From a checkpoint of a small mixture-of-experts model trained on Wikipedia.
Training: a variant of Adam for the experts, 490M tokens, 3867 steps.
Below are experts of layer 7 (counted from 0) of a mixture-of-experts language model. Rows are named gate (a neuron's input weights, with its number), up (a neuron's input weights, with its number), down (a neuron's output weights, with its number) and show model dimensions 0-191. Each number is 128 + 24 x the weight over its row's rms, rounded and kept within 0 to 255.
Before each expert's rows: "mostly gets" lists some tokens that are sent to it at least half of the time; "gets" lists some tokens that make up at least twice as much of what it gets as of all text. This comes from a sample of Wikipedia text that the model never trained on. Tokens count by the router's weight.

# expert 8
mostly gets: ".\n\n", "==", "===", ")\n\n", " there", " through"
gets: ".\n\n", " was", " is", "\n\n", "-", "=="
gate5 [ 98  90 109 129 124 121 118 125 110  90 140 146 165 115 101 113 159 143 124 105 106 107 138 170 113 122 126 135 147 102 127 150 191 126 161 141  80 106 131 137  91 170 118 133 125 136 110 151 129 185 143 174 125 101 110 135 146 137 127 150 216 134 121 105 130 142 131 124 151 133 131 141 160 110 140 123 161 143 137  89 144 154 130 148 203 127 168 148 105 132 108 141 139 116 131 102 121 130 131 123 123 120 143 167 155 172 166 108 136 125  71 144 110 114 124 119 136 158 170 157 130  96 146 128 126 147 108 172  86 119 133 148 112 120 148 126  99 138  76 149 116 124 145  92  83 106 110 173 120 147 111 171 104  95 129 121 122  97 139 114 158 158 117 141 146 112 138 106 114 116 135  94 123  96 139  99 118 152 131 145 170 127 154 106 167 124 104 161 137 120 150 133]
up5 [136 128 103 130 146 119 151 165 115 184 103 104 108 157 138 116 107  99 130 132 146 116 141 162 114 126 165 106 116 144 150 162 147 144 129 136 114 124 118 133 176 138 133 175 100 173  85 116 115 138 140 139 154 158  99 130 109 159 117 168  71 139  92 129  99 150 135 123 132 126 130 126 115 109 116 158 121 100 133 154 101 125 104 138 160 163 128 111  95 137 116 139 115 145 128 133  93 149 101 160 128 138 137 100 101 165 120 137 141 131 129 103  83 146 114 102 134 102 119 105 113 130 133 122  93 108 117 126 117 157 104 105  94 168 131 156 149 107 117 129 207 138 118 121 132 153 151 164  98 152 117 118 118 165 135 149 162 166 161 148 170  81 143 108 153 131 144 134 136 144 195  92 128  88 157 125 120 120 119 135 121 155 113 207 171 111 109 149 110 133 135 100]
down5 [112 114 117 105 126 157 113 131 126 128  75 141 152 104 137 119 135 141 148 168  99 153 186 129 144 160 137  84 135 121 150 105 134 137 132 131 120 144 110  85  89 139  70 128 111  93 123 155 101 153 157 118 128 136  83  99 116 107 139 128 143 139 112 102 140 150  85 132 136 142 104 124 137 164 117  88 116 165 175 131 135 173 176 101 136 111 182 124 118 124 136 111 111  88  86 106 170 144 135 129  99 147 120 122  79 121 117  91 107  63 160 126 149 138 163  99 141  90 134 173 122  98 149 135 138 114 152 119  86 128 120 162 127 134 105 140  98 149 116 128 130 154 125 113 128 109 108 105 144 139 116 111 178  93 135 128 125 120  94 126 101 173  87 126 136 140 125 136 115 140 117 125  94 124 142  96 134 155 153 123 172 107 124 118 123 130 171 105 147 179 130 104]
gate6 [ 95 117 130 124 110  92 131 100 124 132 127 101 182 154 124  80 157 124 161 127  79 111 165 141  93 165 147 110 141 147 138  96 107 101 100 117 130 168 139 140 117 145 134 115  83 121 128  99 127 154 152 129 122 114 143 152 139 145 119 127 154 138 160  97 124 115 147 164  87 157 158 122  99 156 117 140 115 122 123 161 113 141 140 134 121 164 166 120  99 151 187 153 139 150 138 136 152 132 140 118 148 128 132 111 103 171 135 152 122 142 100 125 127  88 133  86 138  87 114 128  98 106 157  97 102 123  98  99 155 122 144 173 112 126 140 116 117 108 128  56 130 129 129 138 110 135 115  99 153 130 119 158 127 137 128 146 135 184 134 171 113 145 158 134 100 127 146 107  99 141  83 137  92 100 108 135 162 126 124 175 129 122 141 133 171 108 112 126 193 164  78 100]
up6 [111 120 116 156 139 162 127  74 116 115 139 171 114 115 155  89 136 161 152 133 125 103 159 136 117 132 104 111 155 128 137 133 155 131  71 106 107 108 128 119 112 114 149 142 131  79 125 160 113 113 112 135 111 124 100 174 121 138  95 118 117 167 127 182 135 151 116 132 122 164 138 121 119 159 114 163 122 145 174 116 148 159 155 144 132 116 138 149 174 109 119 153 142 106  43 152 142 138 114 147 160 102 144 105  91 111 125 124 126 158 130 125 122 152 134 151 127 107 147 116 153  94 105 112  89 108 110 105 125 116 126 130 127 113 130 108 117 141 142 149 149 162 119 120 170 134 151  44 139 142  87 111  91 108 132 112 172 111 120 149 125  72 136 107 115  91 116  98  88 128 123 128 119  95 122  95 140 108 113 141 161 123 123 138 137 170  72 150 136 172 117 128]
down6 [ 59 121 133 110 129 101 115 140 149 163 107  87 127 108 157 152 130 135 123 133 120 142 149 138 134 106 154 112 137 174 124 147 112 111 137 177 152 138 162 102 149 126 135 117 122 141 165 126 151 135 142 148 126 120 137 136 127 162 124 157 109 118 184  99 176 127 175 142  84 131 102 129 160 160 104 105 121 159 106 159 102 167  91 118 149 117 118  90 109 161 135 118  87 153 153  83 136 137 118 166 107 108 115  85  73 112 135 136 114 128 138 122 133  98 106 148 107 129 110 125 112 141 166 131 137 154 177 132 124 137 128 154 108 190 152 117 130 100  85 114 130 154 136 144 134 121 108 110 123 113 138 135 136 151 107 102 135 150 131 150 141 163 174 178 150 145  95 126 166 170 118  53 159 138 130 144 126 138 122 158 156 148 136 131 138 134 137 100 113 125 137  86]
gate7 [153 129 138 147 103 176 161  83 143 142  96  88 153  90 131 158 147  95 128 121  96 109 147 144 116 128 122 126 161 131 104 113 111 141 110 133 112 156 127 123 103 152 140 117 125 154  93 108 134 116 118 110 124 121 107 160 127 112 137 132 157 114  96 151 140 129 158 139 120 120 153 110 145 172 131 195 149 123 106 139 159 173 157 109 134 156 145 142 116 131 113  96 158  76 124 136 132 133 119 139 184 159 161 109  84 161  95 142 122 124  89 102 127 168 133  99 123  92 109 155 105  82 134 127 133 123  89 124 114 121 101 114 123 177 107 114 107 151 135  94  68 133 115 156 116 109 136 128  95 131 139 128  96 138  94 119 108 138 136 140 158 112 118 197 178 134 101 150 148 105 159 141 101  89 147  72 105  93 126 133 146  97 133 105 117 139 119 147 119 103 134 104]
up7 [116 100 144 141 127 176 122 100 159 116 110  88 147  95  97 139 158 131  80 172  70 161 109 131 135 142 147 116 114 107 119 131 115  78 113 119 116 105 142 126 125 150 135 127 106 108 110 112 111 159 137  99 139 135 125 125 127 118 110 119 159  99  87 137 140  88 166 126  97 139 134 107 132 162 178 120 153 112 122 117 119 140 115 106 159 138 130 137 130 135  80 140 143 104 167 119 127 145 114 112 118 151 115 155  76 168 142 115 132  89 126 125 148 139 152 120 146  89 125 100 151  78 118 165 117 116 113 154 144 151 122 122 120 111 135  70 136 151 117  95  94 114 112 102 119 131 109 163 146 145 108 175 105 162 111 134 116 115 152 165 182  67  89 145 146 105  75 140 114 108 147  79 105 105 119 104  92 123 141 153 106 161 119 128 105 158 141 152  91 120 136 113]
down7 [127 125 119 109 145 121 119 155 105 105 144 119 115 137 153 100 138 120 149 137 133 115 126  92 137 122 132  62  74 131 104  89 128 150 128 157 169 153 103 121 145 102 141 133 131 137 169 209 156 114 139 168 101 170 123 135 121 149 109 122 122 157 110  98 111 131 118 111 113 148 150 132 120 128 150  86 123 188 150 144 118 128 170 152 141 119  99 117 126 147 152 147 108 149 147 100 104  93 121 184 133  99 103 160 129 175  68 133 104 154 137 165 162  87 117 157 114 118 129 128 114 131 118 164 114 115 161 138 184 115 143 109 152 125 151 112 117 107 156 134 154 122 135 138 154 137 138 125 122 147 134 119 126 148 160 129  87 165 123 146 171 142 190 111 163  83 103 117  95 139 130  95 155 102 139 158 129 150 102 138 145 131 164 114 138 119 106 119 157 142 130 126]
gate8 [127 114  94 123 111 130 113 132 125 162 141 145 130  83 118 123 130 118 144 139 132 130 119 169  97 136 114 115 135 109 131 157  80  94  99 134  94 112  84 151 138 131  85 136 126 171 116 136 113 135 129 126 139 121 122 166 154 101  99 109 147 141 141 120 165 131 153 105 105 124 142 120 121  75 114 133 116 114 115 125 153 153 129 123 179 147 153 150 136 106  47 144  89 104 131  94 159 151 124 119 117 156  98  91 138 161  96 125 117 158  86 165 162 142 123 148  82 153 135 142 161 118 141 127 158 120  85 109 113  92  99 166 117 107 130 142 126 180 143 116  91 144 119 102 146 114 129 103 139 140 126 103 120 141 175 120 142 102 120 137 159  96 135  91 142  65 137 131 107 114 160 117 127 111 168  95 145  87  98 127 136 103 107  80 164 108 132  94 139 142 169 138]
up8 [ 89 136 121 132 147 138 115 171 119 134 153  89 131 113 113 117 136 153 145 130 122 125 132 144  70 133 130 147 151 152 129 161 180  93 175 130 131 144  67 156 129 128 158 120 118 137 110  82  74 116 107 161 131 119 103 161 165 141 122  93 140 150 136  95 109 145 153 158 104 111  97  95  67 100 106 132 141 106 118  82 138 106 170 117 177 143 145 126 116 103 115 136 120 112 133 128 134 114 144 136 145 135  97 130 149 138 112 141 122 139 111 145 148 118 129 189  82 141 118 169 119 120 138 103 122 141 112 139 187 128 152 159 108 114 160 121  94 165 108 107 105 129 119 124 119 127  98 124 161 166 117  97 122 144 149 125 148  73 161  75 124 118  98 131 189 133 113 125 138 130 127 131 131 142 136 111 120 134 123 168 105 134 133 106 155 103 161  77 139 128 147 110]
down8 [134 117 108 130  94 127  87 120 154 162 136 168 108 162 129 136 159 150 153 113 112 115 154  87 112 152 105 121 148 123 133  96 127  92  81  97 152 132 136 139 122 106 109 131 149 130  87 116  86 100  74 124 136 137 131 158 125 138 150 150 149 125 124 141 136 126  96  63 147 133 136 111 138 115 148 118 163 107  71 136 129  96 134  88 147 122 125 155 123 121 141 112 100 161 125 112 138 102 137 133  78 107 110 138 182 143  87  97 130 102 141 137 127 103  94  87 177  93 140 141 126 132 168  88 121 180 116 120 111 136 115 130 142 112 102 102  91 108 110 120  74 116 174 131 111 137 134 160 117  89 115 110 133 108 131 137 129 169 109 111 127 119 131 105 125 153 145 117 112 147 125 112  89 148  80 106 105 138 175  96 109 153 130 147 124 119 140 160 135 115 143  64]
gate9 [132 114 115 161 106 187 139 124 115 108 139  95 105 116 114 150 128 103 138 118 108 131  96 103 131 160 129 170 111  95 126 105 135 132 108 144 127 170  61 174 117 145 171 143  99 124 129 124 126 134 128 141 151 143 107 115 175  85 101 142 120 123 109 150 143 174 119 123 131 141 138 102  81 143 102 120 131 104 135 103 112 152 149 134 161 100 139 103  78 163 101 145 118 122 107 114  82 127 149 158 128 101  82 153 106 131 160 106 163 104 145 143 119 145 135 172 128 178 161 108 111  90 180 145 103 174 135 148  87 147 106 115 125 161 165 105 117 117 116 133 157 150 140 174 131 126 133 115 105 124 116 104 129 123 175 156 133 140  98 127 120 107  95 168 131 107 167 137 136 109 155 124 123 102 131  88 155 155 139 143 132 128 159 137 137  95 101 110 168 149 138 112]
up9 [132 161 121  91 121 130 137  86 133 130 131 109 115 126 148 119 118 151 129 138 155 130 165 158 127  96  91  99 141 137 127 137 123 112 142 119 149 129 177  95 124 135 102 112 121 104 141 124 102 114  98 134 113 154 118  83 104 144 115 107 137 106 138  79 111 123 131 161 137 117 131 170 130 108 168 104 123 100  97 157 135 125 106 147 134 115 146 138 109 118 135 139 102 116 156 133 118 103  95 120 121 106 136 101 133  91  83 148  94 170 100 117 149 124 204 128 101 156 120 104 147 149 121 126 143 126 149  93 142 177 146  86 172 110  71 134 121 129 124 113  97 114 138 104 159  80 132 110 126 124 180 143 118 143  84 140 101  87 115 128 132 186 118 150 106 165  73  72 126 147 126 160 131 138  85 147 130  95 122 131 112 112 120 119 131 133 185 169 111 137 121  99]
down9 [159 104 152 106 177 155  89 146 127 116 106 152 126 129 135 103 159 100 128 120  86 122 122 115 118 106 161 128 154 136  99 118 125  95 150 135 121 127 142 160 100 130 146 149 107 112 127 162  83 181 123 141 112 121  99 126 146 136  89 131 100 109 136 124  85 142 186 116 170 122 138 128 102 144 108 146 109  98 130 152 163 137 101 116 161 153 149 137 156 146 160 108 127 142  74 132  83 105 130 113 153 124 135 116 119 137 132 138 119 130  95 111 122 129 136  98  89 143 152 120 137 124  78  86 143 126 102 122 109  60 108 124 114 102 173 130 144 174 101 103 126 138 115 148 105 101 120 109 128 137 140 164 141 184 144 126  95 141 107 102  76 120 103 181 133 181 110 136 136 108 148 116 126 110  68 160 113 118 122 152 184 148 126 138 138 135 149 119 129 123 134  99]
gate10 [ 72 113 148 126 116 154 111 109  90 163 130  88 135 113 115 102 120 105 107 107 124 125 146 155 128 135 113 182 106 117 139 112 112 145 130 145 143 131 137 123 174 157 140 148 103 111 135 152 160 139 160 121 134 122 126 111 147 107 122  84 136 148 119 129 208 123 162 140 135 128 120 113 154 133 134 135 100  97  98 112 125 114 117 144 149 155 125 116 136 168  94 170 114 126 121 145 126 126 178 141  92 129  99 142  97 117 158 110 124  93 140 134 174 133 130 155 142 107 116 126 136 158 133 135 120 105 110  93 121 141 137 152 151 100 126 138  48 153 113 141 158 191 134 167 121 149 123 128 155 113 172  87 110 138 114 140  98 131 116 106 137 104 139 169 108 134 161  97 134 168 144 136 165  79 181 108 132 117  85 127 151 102 131 113 119 159 146 148 103  99 165  90]
up10 [ 92 113 141 129 126 102 103 115 130 121 111 171 132 110 127 119 113 108  81 132 156 105 133 133  81 138 150 145  85 147 125 103 100 135 100 129 132  43 167 145 140 107  88  90 126 108 156 138 124 125 143 139 128 127 141 157 130  86 160  87 155 121 121  95 155 129 120 179 136  80 120 132 120 138  65 106  92 113 130 110 156 164 170 136 123 141 174 148 133 140 125 133 160 125 132 121 147 111 118 116 167 140 113 136  61 135  99 140 110  90 185 103 129 123 136 100 151 141 105 131 118 134 124 102 121  98 143 117 127 122 152 143 175  92  77 151  94 133 124 130 118 122  96 158 122 136 104 139 132 166 179  97 130 119 126 174 145 115 137  99 112 134 135 146 127 164 135 100 125 123 131 116 150 127 135 110 151 124 144 109 185 143 120 134 135 102 106 170 102 126 151 118]
down10 [152 111 139 135 100 158  93 118 114 137 149 144  90 146 167 141  75 180 114 145 134 119 133 152  75 123 123 141 145 137 149 130 128 105 121 158 128 105 166 122 141 154 110 107 116 114 140 147 126  98 158 127 123 134 123 129 108  97 125 114 121 168  89 197 117 122 139  87 139 131 140 139 171 119 195 132 127  82 170 142 142 116 143 127 128 115 156  74  98 110 141 136 172 118 126 135 102 146 125 139 152 123 115 105  91 134  88 114 177 129 101 117 119 173 127  99 124 142 159 121  97 151 107  76 136  86 147 148  89 112  94 149 113 135 110 123 115 146 164 146 110 167 127 148 132 129 147 165 117 118 118 146 131  79 107 114 176 112 109 123 118 137 141  80  86 154 133 118 131 121 120 126  64 155 107 111 133 151 135 124  97 144 147 108 118  92 133 141 113 106 149 129]
gate11 [105 137 113 127 102  96  97 143 139 108 130 126 123 124 141 126 141  87 153 110 133 121 116 126 112 100 124 171 107  77 113 100 146 155 137 127 112 122 128  87 124 128 137 171 137 145 116 134 149 151 116 117  79 105 106 145  87 105 153  97 153 137 109 147 126 122 146  89 183 134 120 148 145 152  74 179 131 101 127 131 125 148 132 176 168 120 149 159  97 118 127 147 149  68 139 112 126 118 182 127 135 128 119 114 138 116 124 130  84  77 113 142 124 155 120 133 177 168  91 127 139 131 165 142 134 119  81 118 101  97 127 150 101 135 167 136 124 184 113 137 131 153 138 153 130 134 146 126 153 139 126  92 119  99 161 114 147  84 150 168 148 105 125 116 141 130  74 132 168 127 133 140 156 129 144 119 110 167 123 148 124 106 151 125 120 173 141  64 102  99 127 107]
up11 [136  86 135 171 127 132 151 166 147 102 139 141 139 102 112 169 165 124 143 102 118 122 146 126 105  78 118 134 112 106 124 117 130 103 147 130 107 147 133 134 141 137 131  79 123 202  75 144 145 139 144 111 134 140 149 108 144 134 128 113 138 124 109 118 129 131 139 108 164 120  94 108 180 157 119  96 146 101 128 160 154 157 148 114 154 129 118 132 117 106 112 108 106 112 141 117 152 126 121 129 104 121  87 108 176 181 135 152 121 107 107 128 130 113 130 138 129 121 131 123 143  84 151 162 121 128 124 167 103 117 111 131 127 104 120 172 129 125  94 150 152 158 130  81  87 147 111 167 156 133 111 101 127 133 146 105 143 192 166 126 141 140  94 144 195 128 127 154 124 172 150  93 117 156 144 129 196 115 150 158 126  93 127 139 111 122 112 137 132  86 166 176]
down11 [137 161 106 167 123 125 144 129 143 108 130 140 131 135 115 127 148 154 137 148  87 143  87 114 139 113 101 101 144 140 121 121 124 155 131 142 113 168 119 123 146 143 111 126 118  95 159 125 126 148 138 156 118 153 138 117 116 127 141 110 168 128 139 141  93 152 149 144  87 108 112  99  87 153 112 144 120 140 135 162 136 134  90 104  80 114 180 109 112 136 133  85 178  95  98 120 136 156 134 142 150 180 117 150 150 118 163 152 150 105 162 180 139  95  95 133 145 124 154 121 159 124 120  97  98 120 148 114 132 130 149 112 131 154 121 156  81 138 163 110 121 129 129 117 144  97 140 147 149 139 172 173  94 217 125 103 118  88 135 169 151 125 157 153 119 121 112 124 134 133 159 138  75 117 139 114 115 171 156 113 151 163 109 121 135 107  88 165 124 127 115  71]
gate12 [106 131 157 132 127 102  99 124 136  96  84  73 168 142 139 176  90 136 136 154 180  84 165 105 110 145 136 147 169 133 102 107 127  96  64 117 117 174 140 136 140 109 123 145 111  73  97 118 142 159  96 133 145 114 117  97 127 101 143 114 113 101 137 160 100  97  80 134 141 115 150 111 162 149  99 133 122 133  98 130 104 152 108 144 115 148 131 135 127 138 155 162 137 102 128 141 105 124 142 140 135 136  99  48 108 142 159 140  84 144 136 168 138 118 102 111 108 101 128 102 161 155 109 117 130 100 121 143 120 138 106 149 131 141 118 103 127 150 114 120 117 131 117 166 127 101 123 116 100 106 131 111 160 166 123 118 140 147 182 130  97 112 156  91 141 109 136 123 146 115 121 154 141  94  99 123 121 173 132  81 121 128 177 109 115 134 168 106 153 112 116 123]
up12 [162  85 135 137 124 154  96 125 129 127 125 128  97 153 121 151 117 108 158  98 150  85 144 107 115 119 120  89 157 118 135 168 135 113 144 128 185 150 164 167 118 127 135 201 115  95 151 113 125  96 118 129 120 140 113 133 115 114 101 143 116 114 145 120 136 114 151 118 140 120 128 123 126 106 118 163 123 153 102 171 150  89 143 122 140 103 101 174 120 124  81 112 113 135 123 135 135 110 140 142 125 128 140 135 144 128 153 167 180 153 173  70 144 150  85 139 102  92 146 114 168 109  96 106  81 147 104 116 103 121 112 141 123 181 130 154 145 124  99 121 123 127 122 149 168 113 126 101 111 138  98 158 139 138 104  80 102 128  82 117  96  92 137 126 171 132 128 145 169 126 105 150  91 145 108 146 134 164 150 114  72  81 125 106 126 151 145 115 122 119 130  97]
down12 [130 111  96 116 129 162 132 114 151  63  86 121 138 138 117 117 177 100 122 110 141 131  65 104 108 142 111 136 168 106 126 132 136 128 114 118  80 112  85 121 123 121 160  98 128 102 102 144 105 107 163 119 116  76  95 106 157 128 104  97 121 112  80 115 118 146 103 165 154 126  89 105 134 124 124 127 154 131 120 133 120 153 157 134 127 158 112 120  90 106  92 129 117 134 148 112 122 147 133 138 103 168 117  96 102 139 126 163 141 142 168 135 126 129 175 141 151 128 134 131 144 110 138 156 144 107  65 169 187 132 157 149 138 156  89 153 110 133 113 129 166 167 148 130 155 121 136 110 119 152 105  97 134  83 141  96 136 136 122 116 125 146 160  92  72 158 164 114 113 181 135 120 106 136 137 180 122 128 101 137 139 131 160 104 122 121 132 141 117 152 152 111]
gate13 [115 138 144 159  86 168 141 132 151  92 123 166 164 101 114 117 136 156 124 140 114 149 146 144 121 158 194 155 129 118 117 115 139 107 146 130 100 134 118 107 112 174 119 137 102 119  97 127 120 134 161 125 126 117 154 117 126  99 139 161 121 116 127 143 149 153 143  97 140 113 129 125 146 116 121 109 129 138 112 126 135 101 146 103 166 113 198 109 189  83 128 155 114 164 160  89 108 148 109 100 144 135  87 102 115 102 143 120 174 114 122 130 166 112 124 124 173  99  92 125 143 137 145 170 139 145 137 151  87 173  96 145  94 141 118 120  90 110 121  97 142 190  98 124 100 149 115 132 130 135 113  99 106 177 169  57 142 110 117 162 122 163 124 108  96 100 137 123 128 127 133 124  97 167 111  88 122 121 129 127 141 100 132 155 123 113 140 155 135 126 116 111]
up13 [101 128 135 132 104 125 122 154 110  99 174 141 137 125 151 140 125 129 124 145 164 159 113 177 153 129 123  74 109 135 152 124  87 184 133 127 103 148 123 128 120 132 140 112 155 111 128 117 145 160 106 150 115 123 150 121  98 132 121 161 135 110  83 184 118 155 122 142 125 139 103 127 133  77 153 104 104 110 135 115 107 172 151 133 119 137 139 152 144  96 119 127 113 127 140 114  75  94 123 160 127 109 162 130 107 145 129 163 143 139 151 107 107 121 142 125 168 105 122  89 103 155 119 113  82  98 117 141 140 136 154 132 119 168 123 104 118 138 146  95  88  82 130 148  61 121 136 151  95 151 178 173 155 142  90 151 141 162 134 163 143 114 159 162 130 153 149 146  87 130 145 119 144 104 157  86 123 162 149  99 126 137 131 159 134 161 160 118 120 105  69 128]
down13 [182 118 158 105 138 162 128 146 146 120 145  96 161 142 136 150 169  88 141 111 116 169 220 111 145 130 135 119 118 128 120 122 147 153 139 123 135  92 147 140 139  98 120 127 138 185  57 165 124  59 148 124 129 134 141 115 126 144 114 109 115 139 130 134 156  98 172 153 130 119 107 107 113 132 122  77 118 123 156 111 128 135  81 116 164 131 124 186 122 151 136 136 118 116  80 146  99 166 156 144 133 127  91 122 106 131 121 106 157 118 142 113 146 110 142 122 123  83 109 135 115 129 116 185 160 141  95 138 127 133 141 108 118 110 137 136 157 107 127 153 194 143 136 142 122 139  80 123 149 122  93 132 147 119 112 129 115 134  91 118 108  96 127 120 122 122 102 135 151 154  84 122 130 126 121 132 163 150 118 110  98 113 130 142 178 122  80 110 131 114 113 137]
gate14 [104 138 136 171 134 164 175 149 145 161  80 165  89 123 138 118 125 110  99 124  96  83 161 134  92 169 122 145 151  89 123 112 143 135 150 109 140 131 116 122  85 169 145 124 128 130 143 147 121 124 126 147 150 151 121 156 161 109 116 137 140  98 141 138  96  90  98 141 133 123 137 174 150 142 147 149 138 111 149 117 140 172 141 109 119 152 170 104 109 176  98 131 148 110 133 130 106 102  93 159 147 107 115 120 121  88 131 137  80  93 130 110 147  98 105 137 134 134 131 102 121 108 149 139 123 112  75 121 122 102  91 106  97 141 159 153  88 133 104 107 103 118 127 166 144 114 120 140 129 127 149  94  65 125 126 131 166 144 127 130 104 110 123 139  98 143 114  60 172 123 135 135  82 126 150  74 129 127 121 136 159 133  99  94 168 156 118 123 139 158 102 113]
up14 [125 113 162 154 134 135 102 124 123  98 105 122  45 101 152  93 132 140 114 139 112 118 116 140 129 167 150 146 150 138 119 133 146 133  98 130 132 118 128 133  82 157 133 118 123  86 146 122 101 157  96 115 153 104 135  77 134  99 122 127 167 145 158 181 128  87  91 112 135 164 129 129 131 117 148 133 151  96 159  85 186 127  93  97 155 111 127 132 118 136 140 148 116 141 126 126 164 116 108 143 146 137 148 112 126 140  72 139 102 112 123 115 111  94  93 101  90 134 118  98 127 102 115 144 130 149 149 153 149 156 129 151 129 130 152 173  90 164 119  91 198 131 124 127 155 114 143 186 180 152 141 147 124 168 113  89 175 123  98 149 140 118 122 139 130 144 107  98 124  99 120 122 138 108  98 119 130 136 134 142 118 150 142 110 149 114 181 149 154 143 129 116]
down14 [163 155 122 144 149 144 106 114 106 115 120 116 133 134  98 100 137 136 118 102 133 166 114  83 125 138  77 105 115 107 106 100  94 145 185 118 161 180 135 126  89 129 125  96 136 130 109 120 121  80 182 164 123 141 103 157  84 145 132 144 137 128 120 125 130 161 109 107 127 111  90 119 121 138  97 139 116 133 116  92  72  88 123 145 138 131 130 171 128 170 143 134 138 102 111  82 136 155 140 177 167  62  76 129 105 162 100 151 131 169 140 152 152 133 143 143 105 130 121 148 141 144 139 109  88 144 146 148 164 114 124 122 115 121 112 152 132 104 118 106 128 137 146 124 122 124 144 168 116 146 118 137 168 147 147 101 144 151 122 126 156 147 144 126 118 148  84 143 114 121 149 135 193 180 153 100 161 135 133 122 161 117 144 139 153 130 146 155 117 165 132  96]
gate15 [112 143 153 139 118 115 119 133 141 111 156 143 137 134 117 128 157 110 143 127 160 101 150 119 119 141 120  78 129  73 104 136 122 103 122 134 136 165  89 128 158 144 155 126 148 130 155 149 114 116 146 151 122  59 133 198 142 111 115 108 118 111 171 105 141 119 103 138 118 146 135 134  83 119 101 123 132 154 142 131 155 127 144 139 124 109 125 125 105 140 109 156 118 134 154 126 144 108 128 103 139  96 139  70 154 143 110  89 105 108  64 143 163 121  94 153 143  81 158 144  92 124 138 109 144 138  54 153 126  98 141 130 163  92 135  92  98  90 166 121 120 114 158 108 165  93 121 113 120 131 116 189 106 106 111  76 135 138 101 131 116 140 138 158 114 147 126 134  97 108 129 113 105 135  98 134 159 141 106  96 135 188 118 131 138 129 124 149 155 115  89 149]
up15 [118 120 117 155 159 138  83  97 112 189 142  87 138 170 142 163 161 167 129  90 151  84 124 127 156 149 159 121 122 111 119 150 155  96 137 116 110 130 125 171 100 162 143 136  93 125 109 147 109  72  89 124 182 161  98  59 107 130 137 147 111 114 150 115  75 136 127 119 134 132 121 120 137 149 138 133  77  98 111 143 119 127 132 133 137 121 107 121 116  76 138 120 108 141 112 140 158 123 114 141 140 107  97 124 138 109 130  94 142 149 129 107 135 149 128 130 119 145 150 154 152 119 110 120 138 103 144 124 125 134 110 111 126 184 107 119 149 108 141 131 124  86  98 142 139 134 100 190 132 101 113 107 129 132 148 156 144 181 143 159  95 125 103 148 138 129 109  83 137 154  98 148 134 174 130 131 177 139 162 142 139 117 162 143 137 105 122  66 109 120 142 130]
down15 [101 116 146  70 120 151 163 152 116 139  77 164 144 136  90 142 147 100 124 109  98 158 126 152  93 120 123 150 116 125 177 122 131 116 130 100 100 101 110 118 109  98 118 133 113 107 130 151 150 150 111 148  97 140 111 151 121 118 104 152 157 162 138 102  94 167 145  86 102 125 141 167 141 127 140  82 120 155 124 139 150 111 178 138 123 142 146 162  76 149 139 125 129 130 120 114 195 101  56 162 123 141 123 163 106 119 131  96 116 125 119 147 140 127 116  97 154  77 135 108 115 147 158 102 153 152 126 124 125 124 100 144 131 112 169 133 127 115 104 145 134 143 149  96 140 143 100  90 168 178 110 131 133 142 102 141 148 126  92 109 107 117 113 120 141 129 164 143 148 120 111 145 173  92 150 112 126 120 161 125 138 119 171 141 131  86 174 114 157 157 105 112]
gate16 [125 133  99 148 127 163 102 119 100 108 104 150 146 100 112 121 154 118 133 138 143 114 151 126 122 129 129 177 154 138 146 138 107 117  80 127 170 149 140  98 129 109 110  51 177 132 174  84 135 115  99 114 137 198  90  93 117  71 158 114 116 105 116 157  80 128 134  88 186 120 102 133 111 117  66 175 138  71 181 121 126 150 114 168 142 111 106  92 113 125 148 165 115 126 125 138 134 158 161 103 151 106 129 138 126 127 116 127 134 123 127 102 132 114 118  98 119 105 136 147 148 138 144 153 137 133 114  94 136 152 138 112  92  85  98 131 136 120 149 126 139 112 113 126 134 132 120 128 177  94 136  75 139  99 124 135 142 108 106 122 184 131 125  96 163 138 130 161 122 108 128 118 164 133 119 146 142 121 149 137 144 125 130 111  92 110 133 131 132 124 120 113]
up16 [163 110 136 143 126  95 119 161 138  86 121 142 126 124  96  95 130 122 145 134 123 144 109 159 116 109  96 143 163 203 141 149  92 120 108 116 148 137 124  84 120  88  87 140 116 143 167 122 133 111 132  87 119 104 125 124 128 155  93 143 168  82 114 121 146 106 135  85  86 142 105 123 139 100 137 148 136 137  92 139  89 120 140 112 120 182 104 133 174 153 125 116 142 107 149 129 108 153 125 132 143 127 119 158 200 121 158 112 122 115 143 150 143 161 129 125  83 125 175  83 140 119 149 136 157 191  79 155 123 143 119  88 132 102 114 149 158 136 113 119 113 143 136  93 128 129 133  97 145 134 119 125 140 148 127  94 150 136 145  82 131 145 132  85 137 123  92 109 144 105 129 129 139 174 120 118 138 132 109 130 108 136  99 139 186 155  99 156 146 155 158 128]
down16 [135 157 136 161 134  72 112 128 115 154 144 116 151 100 101 142 144 119 117 122 123 142 113 120  89 110 103  93 135 104 109 148 112 140  73 120 119 119 135 187  99 141 123 136 133 126  89 143  91 187 111  97 110 127 111 102 103 159 129 144 145 109 107 115 104 118 150 164 136 107 118 151 145 176 136 139 113 139 164 170 148 115  96 136 128 134 174 156 120 131 123 129  94 133  86 128 115  85 112  89 117 140 137 162 152 110 100 112 116 125 151 150 115 157  98 163 188 131 130  95 160 125 126 121 143 148  98 138 142 104 124 154 152 167 122 127 105 176 116 178 136 105 117 148 120 130 146 109 131 125 147 162 129  78 130 179 133 120  89 148 125  71 146 139 130 111 135 160 134 140  99 141 111 129 149 101 142 138 134 115  95 126 118 140 104 115 176 120 137  66 163  91]